Weights of a small mixture-of-experts language model, trained from scratch on English Wikipedia.
Size: 9 layers, 26.6M parameters.
Experts: 128 SwiGLU neurons an expert, 3 picks a token, a softmax router.
Training: a variant of Muon for the experts, 577M tokens, 8799 steps.
Below are experts of layer 2 (counted from 0) of a mixture-of-experts language model. Rows are named router (the router's row for the expert), gate (a neuron's input weights, with its number), up (a neuron's input weights, with its number) and show model dimensions 0-95. Each number is 500 + 50 x the weight over its row's rms, rounded and kept within 0 to 999. Numbers have three digits each.
After each expert's rows: a language model's description of what the expert responds to; "mostly gets" lists some tokens that are sent to it at least half of the time. This comes from a sample of Wikipedia text that the model never trained on.

# expert 23
router:541473549519470608576522479547491515441447484439542492605439558495565454491578550563499526480469445542524559443415478453562493470467500549569494449515493511442462552509481451567455515562444508418485477543560514416539448518558444546551524472505569462414558499444553458427540532527470435521
gate0:593453472431560519481514592455545491454548574545559501501536512492421575484486576600486536569420403432463528419411514498552481581414478515503533508528459441497523453509508434527523485525550507476483528491517468523453607544467543508439614508482462559541458607535439442437439360359546474542
up0:537507556536442531521546518520541449525387503476520474417502426467466605459511555465542432535591541542395476556519495432412577493533519469477469455600394582438492488488486500472436577479560491597509512470527496521478428543534524441461500502540453596517481536491567521499477590452446471462
gate1:554601551437493489503540559540439481470509452549531480341554536520458538517439491510545499566511587481431497502487458460516503582479449497436509667485492502493570468495433497445501471481495440461506566464472511480388397448619487611584506575540456603533502507407479519543515496432438425510
up1:514541553510540521498494495434583521509479467540506570519434546494561490477619507482449536494429503572552442450426496526550449473565582510462487528509443481480482502510615387543605491488566631486533567491487547424474529523511501525446526461542493524425447454505519504570507588449553453421
gate2:477586425489519428390507482436459455512587475478470521500474459537557540474461521412469521523559556470605421473529491451451589548533606527587443507537549529455465493434469506575545500395501539499577504415533547471492529532492627540507482577557544442514474481506507540524499437461508407434
up2:521524544476501523488597578547442470496533495572557452493524482481577518497415588524475561501507380567559493473440451513540522512559523490538465547556535576467505493509562465545541526479486436441513552475515515545425519441515415473421531534509500606551485511461669532487448621558561446509
gate3:533542432511556486434347583458522599463584494499406521494552518549492565479521444447483530445531579578510456534570521533459566501444420550470453545492469403468407441541468488503525541520452527482516469456507542539453462496430571515470493506477455442465536534484451541599587472483604536515
up3:516556467516566513479430476453469567441486512455505490550518536555568532451537571487476548461515569602515483513479566442473526453505369560565496457555537485447564604455502506411520533518455468425441567511499486402452452543595491481477574536445513412472445531529483470496539500478587420502
gate4:511481579540488511558501518538498424625477512589542509375566476474450518548564539446548476516558463561432505532527480534539521572478536481546374468509514473458528512505467421426553459482450478525531403531499534543590505529456484468527500472475505479516539550527481560502548497524477616460
up4:565524469513479493434487446487594505464495555571494491483469562423564463502610586535412471542479456533473518462485532469384429448511468577473396474586527521519541542420574462498412391447549433552451487544520598445502471514495451448571420501588457429374433527544543440518547465501496574460
gate5:473491520437479409505514604554450464470507556484423607469545451523534474501426606462421433579429505432542496481474459461400530497527536559526485589546461463501486398520523489479428525433422513468512455455483535481513496502469484507479421509393575507596447485533499539492563436566586579455
up5:522628504529514391585517465454464520514507541530458505495493515397507499452610481503561493458491445543523567498550465514506406484449420458556483504474445519535449418515474385469626411551451558473456496567538607489509406557552501498574443518474480442537471400526531502550533511488465456477
gate6:506442523532541508523409400427509474592588499500525481409508528658530492505515540547598486574506461543597498555469560501483555484572538490540552534504518541470491497498527510497518500424514595460545491539443464502374413492575514500477464521487513540479544455580514447490566534529505498447
up6:575506413487561482576533430474506467438475543514518581468559597483485530539431408574490463445587478485425523529539520495536464496511495473441527488486434478552408496563456558564452526485598484663531511520469543530450516501426482597502402490469498500474427365506486499516457441512492521518
What it handles: Suffix ine and similar. Word-piece endings like ine, ines, ice, ide, mostly in given names and words: Geraldine, Madeline, nine, liquid, engine.
mostly gets: "ine", "ines", " comm", "ice", " X", " six"

# expert 25
router:509477532475430481511491509545477442506479434493509457524476541589516512429499569566450499432484499472464531462546439474450518597559578517426544546497503535453593505412425467491434429554476476475614548404452494476558490535537458585426516468497500453516490481499486498463420555510525449510
gate11:482555519445498498487572477530518490549530538519548459441444483517476500486476489543515452445468393354495468499496487477551506531500477464457432611525480460523455446496437560543468530462456522521466557583517524562494617511464423539516567559537450488514493439537479517465479388539586594550
up11:522487552558474469557583491513498509582548539600484508430413515443488548541532556409511478454491532509419403558529473518575472502497515499520445547550493524508454475547548473497562353511583541484450620512485506464565546490473561488553434563510466412531580489521452530557473502510475572612
gate12:534371473511532561485488560491552518425467463576428503438608489598504459469425505502543491557576536398539472530517616540492605495438484407531489521506424535441416447460469526512494382458527474512541502461427496497503506399507550534552452533492407396485482521493557503532435468553463506419
up12:532470560494472446507471483492481496570556612608549523524462480385455511546507450474426516470404433561447483434460416459585442511465491531478477492496567514497498506605478526534420544536516560514485541446642525503505528507520491481466499408498558576532512576506480394493454470514521485593
gate13:510421479519500471477526508476484505456538519462514471477540590468557609582485505431500553481610475506557484499495506506529475572446505456474588422484524462518495476478464542470502502509538495393507468418471518477503484477516417467498524435481450521520431498624423525481512480437564467491
up13:548449488463566516447478466484449458549510524494497503536531503457520587602476521507525581511568499518496488519498453571506507443521554402480626483444556509540531461505482494371559482526490487386565479536443511490523504566454397510492465436484407455617470537513495534427446459502515485432
gate14:570524447455601490513502566549466492565530578544532534596535495558533542532466469456519488496480507510475418454463474460502513584497602496349486506396516534596500515514507590456512528536540518495553568498520487530441538484466475528523494338615489507461441508488577510442448436540496546529
up14:504537493461570484567534574503483416516494573533482578592532467564514536508502531420426400459455539462503489468447481450453434577543536511484527519448492533635526541515474529438486558487489503491515600491450473524419551563477523522518569369600448482486497547494541491435460389469485572515
gate15:588499531533397549529433529516518571467552387516501453509464569478446505466480527397446479498503501531475552567442514495401614506525501537520408440521499512504417445567402512392480445508485466549530530462558548539541495462566514480524528454510481538422328408635457509511510515516535392556
up15:495412522572408559493455465468426551488587494511537469557490521441528506534421529508442483505515527493532543619407560469452504521482504553528526411510545457494451461506442503464455402511494564522598506491552513577523474477463545421529491472518551527474346437534468551505599492524475465551
gate16:473458514502450450405472524491501540478490625532551449491542610540455516568553550487642532446538504499468503447425503513513423578458555464482577494500504383445549378583499502469592490554517513500487472554498550518451457503500518462492611426624524486530445531423540513497430591491441469524
up16:478529403456579499521539445524520391503484522552481483506435436418521477451506502479408446572497502502581451576547437454501561500540434535559518535453450592514527578444514455525491513436547434428490544521500456543513575466500451517521379551398519502592514465546518553516556406523516536490
gate17:505441520535515479510565482471483548414493494493479535434539476560511453449511461469514561452521473551534526511626492442526508539480502577562414563593530511474461506589438416514535582488505496455476401441529498586591500445486470528506519494529517461615452617513448423455528502500587505587
up17:450585498501456485484448476526461464568535527479550468534475509401422553536470503566499442492471509421409543502413519534452482479500521469471550468410442475535531483433607589539503415502451524545499575553499511456461541545494523509466469536456489562393493419490542575594455464519421566410
What it handles: Capitalized initial letters. Single first letters of words and names split off, mostly capitals after the, pipes or quotes, such as B-oss, R-equest, M-acLean.
mostly gets: " C", " l", " W", " P", " M", " B"

# expert 50
router:505398587561395555518506493505587555424476496554497539494497512494530484492558520558530446410478428463454474452521554514543568494389484516510536468559556415487516564492476479526530412528455524476516498571511552467593472513501530531541560472535529494598416532455538551450470425513451474379
gate0:471542368554501564504560585452335528424508525401523531504516567549479508509489550623489494522611554509477575446552489528439539595545477578490571442509527475525482427447481463489502475510492538419458558482511516488518567602471418438429533484474538461593497476524496482567464455424588545459
up0:526502553549511460413463486520569468482596544463552434533579612602534553553492424437557473506522474547467481484528528504538474488512466505542417456578478486535581454541447512509513477439460487523423518522501579440439459483429628521481503591431504532452443520453411525541554603418471460507
gate1:437452517433564464479492440578518531500473447534433650465446485560558444449463550422635433459552467573495452513538531466543559550461508449506487563606557485484496489411466487518509505527495594416515479520494531515500478457628462520493456584470443513572449545438521515521456460395612511529
up1:441467518473541524464452502566524551486432457481407549505485447500483408450528528464501452492518419489505466518601515510480454500508469412463555513531512449426439496466544435494431514528463600487553384493505490474466409505601519562501490478486488502594464570428492521507426491407501532542
gate2:563494528538476552469417510570567415424536495478532525531568572470514510502494537503423475514525487494519588432474505403413511461544537524490493509566549593579494534535459491563428517475553484507504525418454528539453433512416447536416502457447421397475505440582482496482588453495534522458
up2:530683499410549496564497414525498581489480468479449512493482477436622528550443569545526586492498472497498499588466555486483578507489525520448495540399562475484520492524537552594548470515443502485559536523542554490481550524543541485575501461635593536535512477454586466545562557448485473522
gate3:474554543564393594619492558462476520526518472401478470490513444496540536508525500572425524507552528560498537510429494553544459479546507440467473470458523465561479497525523469493524532572452490607451510534540543459386536387482429406463493499511485492597437443537537515488485509471490523496
up3:560443457470501564544515542507528455502382507568493509520579488454504529518409449575586529527559491524512528444458437524489504457508589428438447389408398575439506502459509509496464454526555531509474441490514483512528665545560495464553532502444527457463579485436507468569479485509487465489
gate4:523441565492458480515544525512413501515416473488537469557584457433483440458534497560490576595453572479475442440450466396506488558506416527444568499538514479554521447510478524420502461475608480461474546475488507475432518455624577367535507481457504524536469480498511558511547501569423563463
up4:459555412494530524505471386476564518488540587530463493461462491543489452475483512460543457468543444546513580521567464619482598481479517543532528502471510550436485546473581573536399499605487563614510472530440402561573560443419461619520520524475508461578590558492422497486479504537560467466
gate5:577504531547551507607479501517515499556477589476444456607528541655454539450453476513513529527488521477482464519603446559598474454548501446473436496550437423544385466544509502543424497421479480517442415523459493455514501544454515510552420421496518523401456511490457446456512496604487472449
up5:590506600505449559512501548517578493520517518449636410521598497489412565512482443462561422505524456544481487579544480540515488475510568458453433502500578509534472538565465503531504484503534538504511580500439495516479551490425611423483499539589481527631461466562501548508550513482509522421
gate6:441579546466515630549421461446513599574476468547498509489388456584537507551433547499511552546618480522515523479562528550462507506463577623470431492503507532552476436525510460569537489511599560487387456558465454537492469524543505512474382513445538564495540421589561531549516381490469484454
up6:420493569558478470493463542540479496588576481566545553469481576496420465488571501398485473448407418497478516518540409425581525512493527499470409483485466477464505420529503549452440486433496514513518539542463562543455495530507495430509602445555440491503552606578469483508481438582481527525
What it handles: Plural endings and closers. Plural and noun endings s, es, ies, ations, ings closing a word (tests, troops, centuries), plus closing parentheses and quotation marks.
mostly gets: "s", "es", "\"", "ations", ")", "}"

# expert 55
router:449469539552425424520538595542590572411527450521533538490540549566483437518543540426569563447443498571506481533518464452449534496469481547429532420607539470461481545447435502478524444529515505393439497483554505455463466527559472486369548471585543494573530431469507442442500502517487463501
gate0:463568452594594490538447478507419460522542508405458477513414500456578546566489581502424477521580387538406547610486569487516382504472428508488576407402588424439539485536493541445423548512520482535388463522453526532465471519538480459522488490593585441486505409593574541462506536547458546444
up0:491492547482573522484392470510578515605447533523498555485543545511525447519495392554568525427542510454447476472555425474529455408491500442481512596538510595507494519535542523561543514444382612538593530513547531513461417494571459457587483565479512472541595552426503493465484464451444469525
gate1:550571440459505500523587499439622397468525525479494467575526512520616593533550493499574530526438541417516430509455445459504500507507504478566536495492513568517489415549417532441539526495497355493629568505474555462468496524435444529437481478498500478497439500458549514450457422441500544458
up1:482513442523423523449478506499584443429468515537569484418471475432553511471519442545552577551514536446505403477441468382498559505588538422505564486476465492486478520565410463508436529545519427515540506444511482485474479508442471521488540439562448528541467576480450518441533403476520530473
gate2:491406478556504579533519444459562415453534498500512479499494453525483467508413365485489508566537497551485523563444607525488531437575580492507479516481440533479479648573536568547447459532463529495541476473596492477523464484473501591428493466469503493539466461507470446434540399523463521561
up2:477533450462496587505501534450499507527534444522539458458471518444458485491535370466515471518586524537458453514434550438423536434525567560542542534500472519512479566523515500533479405563461468495445503503565518540552424586506480603467429501434505536558400501472429445490574454505453524617
gate3:588535581488459457581410457512477488550505551511444519551508455547566526467570534576466506487596504473421503506442471527532392524509466456497580506513486522586464478421502584454533497503410579501523501606569545513404500458468541583615379491480467373480496471394493573463462576502500477587
up3:469481576555444531417502551447582464533499575438532432495586519521506445480557550459537478455515551516599549399517462494411474551550396510545426469477540493538495627514551518482422544562439441572458549413516422553493474466482478572451545420531522504485529580528440474433482464532419432472
gate4:581579490394446492570407500525532462489557513553497483477391543555469499506498551489502503499414430495471494534510429568345541529498536512404497481506506520547459533484479459427510455434462453577522564469548437468581587449470442453502578456491495514450466569479458491506551471454539560440
up4:536554524364518444525463533491547394559539554621495437426451514542459491479560510493401546468482397442517419541555415466393535558452435449439482522486461541488460566490469518513467475493536521477518534535577404449514554502500468514524576473506504455364449535462515492476548462485548531467
gate5:538418484532439471378463584554549519485414599548476481496474542458499456405639488602519554479503579435503526512492426550498522483469523533484519506518398441420463497453545502471504528437561545516528546568570468488525563410548503543422474508473406373495617499504412551492439607506449532523
up5:497444487583427488538493554494581534454478576536550563520508502437574540449610511549530547568511471462495533579541485450488494432489516507472597516507519461514483481478512423534505521508470461530509570550579442482528594547476514491556444474515489412491534469478606527511366609476517530515
gate6:456503508471565482439545510463560584525490512515513459464480496533495548532573498415451563520520446531522402413429504619449546425469509508485550552510494439540442516569495482499493527576523474448460556562363594471457658591524420470489454597480548437512557509505532457538500506576506491529
up6:570456550498545448500565516512502569532515484413556437508527496444450510488560458453574519495380442494506472427436469566553513443490432503480487478480485488541462475535519417458481483508550474538470474522492592481517645561461537438470437510507567501540400474458516516487483554586537471484
What it handles: Vowel endings and years. Single vowels and endings inside words and names, plus year pieces 19 and 20, such as Ontar-io, Cossid-ae, P-eople.
mostly gets: "19", "a", "e", "o", "20", "ie"

# expert 29
router:484427567556442555564507477565533562441444452423560534565442535514557427505543535567467543435478443569479548473436473429535459448510457551573547442521464482437513566535528456553422470559437486458448435565563547431547461568579439568570550483515557438444529514440565432433557545542460449563
gate0:553474537512439459401474497574466473580533538463475501457550466573522518458500458504501508421507540551469477489475496539523464517512528503500535495430443454486478455419496583389567495515470559422390469505568435602429520577397461479574596448543464552558456565512437532584515520411493546578
up0:515519521459453499590487557478423555591567479436417565444528521464544557488606561492402500422476393487511558458417556551480505444554471456491423428498477594574555500561406470451517566494509409481533544413401503406477439412542509499532565534402529502492607514481528518514429491491533535425
gate1:503556500617608503537485561468459430528477538508507485448560484471490469550511421537472488579533377513490480511533518442601554488533535508480534543479429533454492507527558520464497494532570488469501561503555500562454586481523560466481494465512574606554475443505571584568387498496566533434
up1:575509538551518442525556441580482512435395529491532527400470508526520509504534547483545436502544517573503549582580560515462556525459514488426550457475489571539547509588542473471541435467507483514500453518527466594464467535525523573488499402476445547443502511445578420488511551453497408486
gate2:428509542436502498439590556452514503646455511495523564481462462525397451491501560525576457522536481523489509457494568527564466499581428436556569489435569614570514537468504543454644487478496519450443503488502494441464513503393422539475463568423496542523474532494549605456488461524434498403
up2:569586474529521484608505627638564631505532480491484574463546460562516499515428523490438477505518500514482488396513483564432515530521463452525379487517477457438498430494462591520586479533434511547423537482542471488506495453515543416440440464480545509528428442458479443518458447508495450495
gate3:434587503431539555487577458406475472542425497527448476413506515481422569508526643504450524521532418513462431520518526418372462455468593548501514444519618543488513448466458447525482496461470470520563502459459530487472432457396527520529456511485400508507482425557460446468491487485455491470
up3:475451550537546525580539537472545517476453583486522513463535414480496527511556396586572566531574461471444493438515467575449466525541439452540599509509462496487457512486500488576566410531402488467458550451466445462591567396465551492479533579587498442438466543519495555490517572431474558403
gate4:518629444540445480546463456502592481505569563583542545430458524475535498505488459396489481513567409423410519408563469518525483500381482444489440544495581390603502492509479508543508552480496557604598539527527487520451500593458571573503494461424505507559469411534530546505523355472491479380
up4:516534508488483534532419532599448439539527444424509467392467507518478494587606554449503530505397510447499522479474510502464537497533526512471435493565493515495439431554482407497476522541528525525459519539510521572433482436612519512510430488442508535501521416492481514526377499485534485464
gate5:510545488604467567554477525581446540525500506545487536510492490552500451507476495533659409495515435433510450537484400454570562467562624457492519529493521564469492562535506543453556564439554583577552414472521511509479408448406526618469565543528443577481480429477466594520501490489606572475
up5:626518471516501515470493496548521474434546555556471488453457507522553426475557443467475578489509550557551537587470519503557489472467519450494463603537568602531367556476573517532405593518550494485484495502573562569593509539470545489499522521478538499468540504442476541433416531485438515530
gate6:569489469473457518431444513395515475505541496471553473528536489474472580563527562561473506556507544565477515499520523510497524441519566508533487512552438527540619419525546525402463430490574513441546500399423399493487541403468531445392533524520504580473517475471464437505511488482496494428
up6:507503411516620543486509541544505420563505421477567558498564405491468500553540559477510475511552565535571504550529511475434457532455453527524597524483505428399526533550410494565544488499512495491522512558488481521554567474484594494503495507407613466562393510463518481498497457509491499398
What it handles: Mid-word pieces, initials. Word-initial letters and mid-word fragments such as c, P, ion, ues, u, often after a vers or Bul-type prefix: version, Blues, Portuguese.
mostly gets: " c", " May", " mon", " Car", " Af", " March"

# expert 41
router:485430569556440564561511491570536566425439454429559540567441533510555427517546540566470544440492437566481539471436473434546454446506461552582550442517469487451506564534529447550422479558437489447444430559566555434542459566581445566557545497513560444432527515444565440430556545552462446556
gate0:469542494583505516459439406413525566510486629531503484429557429451532527483533521545450456483477538532510446387534569384473424542531502526548485538472485567622520503401538526410642538449457579419465575457448532526474538529518530507450460479475407469522570497537517557449480556532482530459
up0:536519423475499533447471455473564569532524538499518553413556503444558506527537477541520496510455560588544492468487546487483458493504529436601489536445555500520489541466489526502478381469603476452483540571520558394449437575574519566479408552467495476535492517500518536508565502413514534552
gate1:517490573513539435451428510449511523446473512486531415468426447551509511522469472428432525547578472391506530505585455550503454461517439520498467508566515534483414475431479528450505579524479476541580567496417538529449549540438499459469477405572559440576496538498407562498578460460546547538
up1:511440375491574521532503495564534429555523546560459426550460483578561564500498478532541493529549529494428555569463505482543489535516567521605432522475647470446434549459491370469605481492460535527480477391581518573462464550536554546453559486408377512474537530552509460511458565474507492536
gate2:520449428491515439584498418477505586536511606402562397491432479548487482515494507481540544496522529529535465526530515537515464505458507537568485564496462544531564417474515500556406473511520453535475574467460391527601530474508482480434506503449463600411489434587514426482429480475506554413
up2:544609615490513452558483464406468437503498505569522454582540453385528442511431444470551609466439520492549589500490526473510444517502542534502561520606520430514439479558541512437545492551512410460528531462476612542499540470522487559468529520488500534467502505462513501581516539561443527447
gate3:527479475524548523458500449473532463574522454539458464495529500550499452482570490545477586544491461564535496574495474446642527528500540511418429527476559522516468428479495472473574526445383471524460618540447463502467526484512523493503511513513549537458479412537430477442539577626505568459
up3:481512490556432500515497480438542413501451531513452525500527543501558499518482534543493467402450418535493515499453498550502582498508403482442454442581514496460529476486476575418473526511519400395498521518437548460531513581527469536481462534480598423562521564511519504518448513549464499415
gate4:411439478557478483512507438526547412501577406472461445460556502442452485514461519436472592555426502483398447549532520529562580500530573519467493512591519523446555418467560472444493457447579566516573504491432494512564512509524547442491506470482402507512483380529492515578557474569541573436
up4:452590436434550473575533487494470530489514517499528500509568585521574452477481505542451522513465572453460491454557504523475464539528472607530445513574499480556485433653515331545573465438497541480549498468556499437474485555503446501455449461414532539508456571486454443411453411499544482523
gate5:517446423494509463518507522517549545488553544498557515483476516415506397496456493483455464526534568440567505557540477561414548489484508484446483550419536507423515515557473382507513552485468557493400527488507515461564509489541504495560503488529418590527502400624440587486524551440501575491
up5:504583563426519452466434518512438495468505442416577556507482513575525465510560442437541516497492426542475474473513510481596519440521550519493510562462502492606640448484633535578546560570418481500535537468422570516434588484467430453474424552490512577563454512528417502477507510511527423558
gate6:586499390593567480473518560427386491542541527486514617440493489549540537507493525520552449509533538459470561557499461511553513454536439445500482471507513579495538490511501495442532498438470541477567579528578497478369586529544557457599547532501526541453522501514498506589610429514413460485
up6:435518454499459552499540406528593562466480533485477490464503554516599415565519534469520575476458581566485407491483457459588519603536452492491470510439537567445335565526515484552533552487521448506472536482567537518547432537451418554473470525450454548471596485434482425488456504439509495536
What it handles: Word-start fragments. First pieces of words such as t, to, Sec, contin, ab, often starting Secretary, continued, Turnout; also bytes of Thai script text.
mostly gets: " em", " Sec", " t", " contin", "40", " dem"

# expert 13
router:484430579553443559558507483556534552441445451427566539567429524515563427505555536556454543441477451564474542473437470433534457459511463563573561441505460481444504559539527456546424472550426490452446437558556558444549455577582437565569543481525559441439531518435563424422553541559464454554
gate0:534430493519502492571479544563514471461450465501462417469629520537475541577486615475581475463454519496482511508624440448607492519490468438566473534397531459446522488528419469490527507434581478467478502496545574450453453465482474420456533531571426558437564525570518516443484385544504571451
up0:527515423494549447500680497481534426501511507450475562439580512486519498462591516415475365541509527528464466475505512438470416564493550532545505461437510547532518486511484519585548460533447411406397539462569548566440573500491414451566572480475460472523456502496489525516573424372458473599
gate1:513549498457533463474456588372514498562591448517521466587413490504456522509558563477601472556539502521463529560607503544461573501509457507457566518504485601508509468512513523430581474519510647505448573558596462504528471457493587505404449518475448460534483493562551501449490506562544550390
up1:439524442512544565570465453474535434443553539382483457562535469473431540516462525506593452485560514476556533489417467479460582496495578495575411472429413459569493499475501384576448459463538441467397536505542484523546577543534541476544475482447463416554600565460523555492564541539505524484
gate2:597465550475532460454441507501452538650444578453529543517474536567470591552491543463518479507515566518452499518534551498505511470481553477505488514436459539541498438502437500543436529511481519526419502537433421512546437400516494370486471503505519524531520550612454563539503445474468557431
up2:503444567463489445545520476514503512449523486555512464439541448423524418520429474490527529464494485507455477490616580520567406473504452539561388475498548487521475582525479572472527519488475420606448417580431627492525500488444552460494559505452561531579522550455555402516497495517360517509
gate3:385447453497502370521470474452470442522433480571399515509477491511529521523395504553495557479456476439510433534532570544523471501474480481458500534508530389522385519507554392525467507513520443545444509551469510526517531410478461513556519425622526531552516517489492509573469518436549552446
up3:439585499549484493542564566583456579540481458541619504558552549518531427437521491395482318497445495414455448541490545510493612372542533524397468544521483539491436462537480496536553446513524586509562503487425586561450495458544542487449518546497471506480542446557479445573456476514492502517
gate4:445464530513524485417453435398610398575471500528538505416496491487449453480468543451527578584562470513490460584464491560502547480483539489494546475554482505523457510424550522462610502555536456462461570486436486444456510592490485512528520490460439513435479440530491517497497442470467487397
up4:527468532566547463553482502472455532556564497428561625423488467546423527421561555473456407454480423493551482462512494471476508486475466543470457481537516544509499529469415556427449428486531591473490419557478453466506529511506488529533469516473514544474465518547511545487583468505460493433
gate5:499496578491501517523511544534527452576563515542487448538550464568498521545438583499550514569527481433550449408595462538521522530462492484633587446416513444412503415499522487434544515445474515514557432386467487519466461417496438517615522513545476446553479587492439507514568441467484497480
up5:557537559501397454501553571507536422598505461514578462448473479505579419569433545497485510498416469510493442636521476520463478537530568471528433564501537416434466527548477603463493480586494503554470499514480461509475504533545457442492620444399463562547547507475589582536492506472492488554
gate6:502498472459464489536532531397520525595398467467441498490545492456551522505529569503460506484521507369488630384536485428530444575441563523426470483526439512475393530566536456435556559457551497480482497483524482504507451491511533423466513412508486468600523482566515525511458510439578358546
up6:520422531558491401425385522460548555527521580624477574456534559458555475566517482487505534426466454502546438534499518541520573535404454476556531556489568439530500515550488499545508495527543520509536523580519548475538510496477543455393543452560569521563407456450512464451505521452507575578
What it handles: Short word-start pieces. Short lowercase or capital pieces starting common words mid-sentence, such as g, st, b in b-ott-om, l-ake, includ-e, plus and.
mostly gets: " g", " st", " do", "g", " have", " He"

# expert 20
router:439440519473516533553431430413549519447498521394536600494402522502555420579466435515486441409537509533448485439449525481519508496528594570473520447525473568465514513531429509588475524572450485495471470536447529492548459571484466611605456493514564442516467552426536469523586560479524508537
gate0:499517461513491462555427449510391520486477394475508463551564535582531527490491544512569400528535582437473492531580561462483576550466512516571444494445475572542458432537462451461409485390491478482600511565459516559457568483399510545512441502472410450487491605508542554481549483537465520548
up0:586573468471551534513437504449414588507466442431520477553533602488496516530475495441503459523577511442499527565497540532480543557473496502568505478493413556532505451499546449514446445472537466502560554502413456572419561500444478486473486589545519511571540625568560499507517500484542560490
gate1:511440551461473546490436477431503450526492532455434476452433403501503416564423479519476421518569518507450479552526522509502524501457490527483494480465483462605437580587491473457538446598505512532408408446597491524629465491508502541543536462507564467504510480459464540504526407556474497487
up1:507441463533546494436490562538485514555536478512473585585453441475504500425528458421612498507535551460422478427498495533560590480563455580451531451537481515540508519549511502509472488540434473524529426505501539507532530556527487451558416523504488484477442548430346486456460539457490526509
gate2:494505469489447444442502552436482508542419454485483541453552500368509513468496588564523487495456479451512510579466478498570488518472524465529425593509405510564496437502421508534573441492515477554539470436501542458513533585471528579490403504445416486460555548534586590591501588448456509485
up2:560488469483546525493512394407535605539440514569537555462538471453490491531472502559530468494517459457425503586528445496522406499444514512494503507453428501490412507545354539486472444468423426532523464500449463488586486508505435471530479509436451421477614535447526569513507585400498515499
gate3:543555477446437445475513616436471512517498518574495418452415464461453436538536477401482505438524419539552513485511475410513508471483458560540517480539509498500468569590479545567612459560509493502468447509549483521465460561521460413583510541528522498504444529614423410465540523537623503527
up3:497552562463506565491549493477495514445496518493502531427562478531483418507500479487521549492461473496498519531409539545513423495460430536526453561528526482502462505548517432407461544517421549458479524513472549510517575491442508587384569516508494545499559448483497578529476505483366478437
gate4:432557442568384518501481563457606508537509443504493438448523452561471525529457444449523473500529573503438424562566544496542475641538478577571385496541448508551514552490514554515507495475399489510516421508537519546598438514434545528548517494478498501528468470486408486458524468556545423473
up4:544518518480504474494511489490542533376519545517592492464532383499463474516580461394458417527517514598543468472504428571439460431498501517460610387483499523582513545538525423472574523455460488479483546547608457546457555545439551508486494430469511486547442572448438569504546526501484557475
gate5:440503448522493499500488487421554446493441534498483449490516503502404481429443475343476495536583614514484484499534414550490582438417456507484473491505424440535568495554566511496557456442565467440444547488561420509535439534496532573432448490500516473481513473560466363437576506525518527493
up5:599390475540510531446418448444544532458390466506461457472515502508463603512554435490522484486507470506523530529534597528510456507514532546459501561447516403386588557495484447500595512577479520458517435503516492560472452500516557514478524497517485563461534450377563505400431595480488492530
gate6:508638378607478425539538467503467497483542467460507449467436523481456544538494539474463548464535458474493546573530394445398439546474544481578489438534626400533510474450455535440475474526540587479484565543560495486508550481544483408535419459522563527512623375511569481438484562509563447475
up6:441470520539538452442517527464460492424548544381523444420549537455476422564522529589420448532479483436425535473485466524462466521516479548440480548479486571569548544606494548438566501526472460427523482404510463514429489453516474543513506485473464456551368524417504441529546490460516430550
What it handles: Word-start letter fragments. Single-letter word openings f, m, F, w and the piece in inside words, e.g. midfielder, nonfreeway, infill, norepinephrine, indiscriminately.
mostly gets: " m", " F", " f", "in", "F", "f"